{
  "vocab_size": 16384,
  "norm_eps": 1e-05,
  "train_tokens": 354800000
}
Below are experts of layer 2 (counted from 0) of a mixture-of-experts language model. Rows are named router (the router's row for the expert), down (a neuron's output weights, with its number) and show model dimensions 0-191. Each number is 50 + 12 x the weight over its row's rms, rounded and kept within 0 to 99.
Before each expert's rows: a language model's description of what the expert responds to. This comes from a sample of Wikipedia text that the model never trained on.

# expert 9
What it handles: Institution name heads. Head nouns ending proper names of organizations, events and places, such as League, School, Cup, War, Tower, Division, Church.
router:58 32 56 65 33 49 31 45 39 61 40 50 37 45 44 30 51 62 71 54 67 47 53 49 39 67 48 35 57 70 48 47 45 35 42 57 60 49 42 60 36 25 27 51 50 56 71 52 54 52 56 57 51 36 42 44 39 31 57 53 68 46 24 60 68 35 60 38 61 66 43 46 43 45 41 60 53 39 50 48 50 42 66 46 46 68 40 47 51 56 50 41 26 57 79 63 45 53 55 39 38 50 35 31 55 54 15 48 64 49 34 45 65 49 54 34 36 52 43 37 44 69 51 48 42 52 51 36 54 42 51 57 42 52 52 61 53 54 47 48 70 47 55 45 41 74 45 32 34 29 46 32 55 63 70 55 74 40 61 44 42 57 48 57 41 60 47 64 27 69 68 82 52 43 25 48 45 57 29 53 72 70 38 62 40 43 36 52 43 36 57 34
down0:45 46 19 25 64 55 36 64 43 54 54 35 69 60 33 55 45 55 48 46 80 33 33 52 64 54 45 64 36 54 26 46 44 54 38 55 47 67 42 52 45 58 58 46 52 53 41 65 33 69 46 42 27 33 59 53 53 54 42 42 47 51 65 67 38 75 59 57 65 45 51 56 58 54 37 47 48 40 52 58 41 43 39 48 71 36 60 47 56 36 60 61 63 69 38 56 32 52 71 47 42 40 45 33 44 48 52 55 65 55 40 61 71 69 24 52 53 40 46 09 53 54 53 45 45 44 53 56 37 65 67 37 50 41 25 59 69 63 67 53 59 42 28 41 50 39 45 30 59 59 46 45 44 44 79 52 59 42 56 53 62 35 27 38 40 43 36 55 59 58 48 65 50 58 51 80 31 50 46 46 56 47 66 44 52 54 52 41 37 56 56 65
down1:26 71 40 55 67 13 35 42 58 48 62 49 45 27 51 56 55 58 48 61 68 68 55 70 49 50 42 60 63 53 44 54 54 66 53 60 23 67 69 64 57 64 50 30 57 47 44 50 53 56 51 56 44 71 56 59 60 57 31 47 55 45 47 35 57 44 61 55 44 37 30 59 46 66 56 35 56 68 50 57 27 29 65 55 33 62 47 48 45 42 74 50 66 55 66 48 46 54 57 50 43 45 30 58 59 64 26 53 44 52 54 54 38 49 48 43 55 69 70 49 29 45 61 56 27 69 47 42 39 23 75 40 43 60 61 25 55 43 51 62 55 52 46 73 39 51 38 34 53 46 23 46 41 34 47 46 47 47 63 77 44 60 56 67 64 71 59 49 31 37 42 42 48 46 51 71 58 52 47 57 55 45 46 72 42 50 55 49 53 57 54 51
down2:66 26 44 48 38 46 52 29 31 46 39 36 53 54 35 43 73 50 68 58 74 54 56 75 42 48 64 20 27 51 40 52 44 36 47 55 51 30 34 57 41 58 52 52 63 53 55 73 50 62 67 49 42 52 41 50 63 57 61 32 17 45 41 58 26 55 52 55 65 47 60 40 37 38 58 42 49 64 44 75 45 33 81 50 60 48 56 53 55 42 57 44 45 68 41 40 42 57 56 48 65 56 55 58 60 50 53 47 52 67 47 41 66 45 39 49 35 54 45 38 47 44 59 59 52 70 33 52 66 52 57 45 60 67 26 46 59 57 57 58 57 33 46 54 54 50 50 37 42 73 43 61 23 33 63 53 52 58 74 38 59 39 34 59 58 61 43 74 76 41 43 58 51 52 71 50 36 50 52 50 51 52 35 58 70 29 53 25 46 35 44 51
down3:30 67 36 68 52 52 41 48 67 27 62 63 67 38 57 39 36 44 52 56 34 63 42 56 37 67 33 60 39 49 36 61 66 31 30 42 52 45 42 59 57 44 54 66 55 51 20 34 49 31 63 50 53 42 34 60 64 73 51 62 54 42 46 58 65 59 37 56 61 38 37 62 36 47 59 39 34 48 59 42 38 54 31 35 36 63 65 52 66 60 61 57 52 51 47 63 62 53 51 29 39 35 53 59 58 42 71 52 74 32 44 55 58 52 45 62 40 44 61 50 61 28 41 53 45 56 50 40 37 44 38 55 55 72 37 33 58 79 36 61 69 35 72 42 40 67 48 45 35 55 51 57 43 53 61 50 54 41 47 39 32 43 37 51 51 27 38 53 57 44 57 41 60 58 57 62 23 66 49 37 57 26 52 52 59 57 68 56 72 45 59 31
down4:29 54 46 71 79 47 56 65 61 34 61 33 47 33 37 37 50 38 44 35 70 37 71 45 63 53 43 71 51 37 44 63 52 36 52 37 50 39 34 72 60 47 37 51 39 34 66 71 59 61 42 38 46 47 38 42 48 36 56 27 59 50 43 53 47 65 42 73 50 50 71 58 57 45 39 60 38 42 51 42 65 32 46 58 55 50 73 57 48 43 13 33 53 32 58 50 31 46 61 50 44 65 36 35 47 42 40 65 23 40 51 54 30 74 51 47 53 37 56 71 36 36 63 49 48 49 73 54 56 47 54 51 51 27 44 34 36 43 49 35 48 38 51 51 40 46 57 52 49 42 66 45 30 58 50 58 37 61 57 60 60 32 49 57 42 47 38 29 50 56 37 58 49 43 73 40 70 57 37 38 52 41 34 50 58 39 33 58 51 57 30 45
down5:47 59 44 39 65 47 71 54 56 54 56 46 71 62 32 53 76 62 37 44 22 47 59 35 31 59 42 34 26 51 52 71 26 41 52 40 62 54 42 37 37 52 52 76 63 52 58 36 50 78 66 57 53 52 45 39 64 41 49 51 47 59 55 49 34 52 50 52 61 36 66 56 57 55 42 48 41 26 23 40 53 63 67 39 81 49 33 61 63 42 35 37 54 51 49 66 60 37 47 46 39 29 64 43 43 49 46 50 55 29 63 49 45 53 64 25 56 52 57 66 56 22 64 47 48 56 37 32 36 53 50 58 35 63 42 50 68 63 08 61 46 44 44 63 68 49 57 55 46 56 56 34 65 40 74 52 49 52 55 48 48 56 51 59 50 50 55 72 39 55 52 62 48 47 44 48 58 41 47 47 53 82 47 68 49 45 51 51 45 42 47 38
down6:40 85 72 61 53 44 71 42 52 40 40 47 46 42 30 54 48 59 58 35 27 47 68 43 65 61 69 41 39 52 36 24 55 59 66 47 42 40 54 53 67 40 52 57 33 72 44 60 48 44 62 41 49 58 52 38 61 39 44 32 45 52 52 32 38 50 63 73 56 40 54 32 44 44 50 33 68 46 59 53 44 45 48 39 62 49 48 28 57 64 33 64 51 45 43 48 50 42 55 49 39 55 59 69 49 61 26 44 63 42 46 57 58 55 71 33 58 30 44 52 28 55 52 63 70 42 55 53 46 28 81 44 68 32 25 50 65 50 61 51 50 45 36 58 52 62 55 34 64 64 63 40 55 52 46 65 65 53 52 54 60 69 59 38 42 41 41 42 58 41 67 59 35 46 69 58 65 41 48 49 53 45 62 63 51 55 34 12 70 49 61 43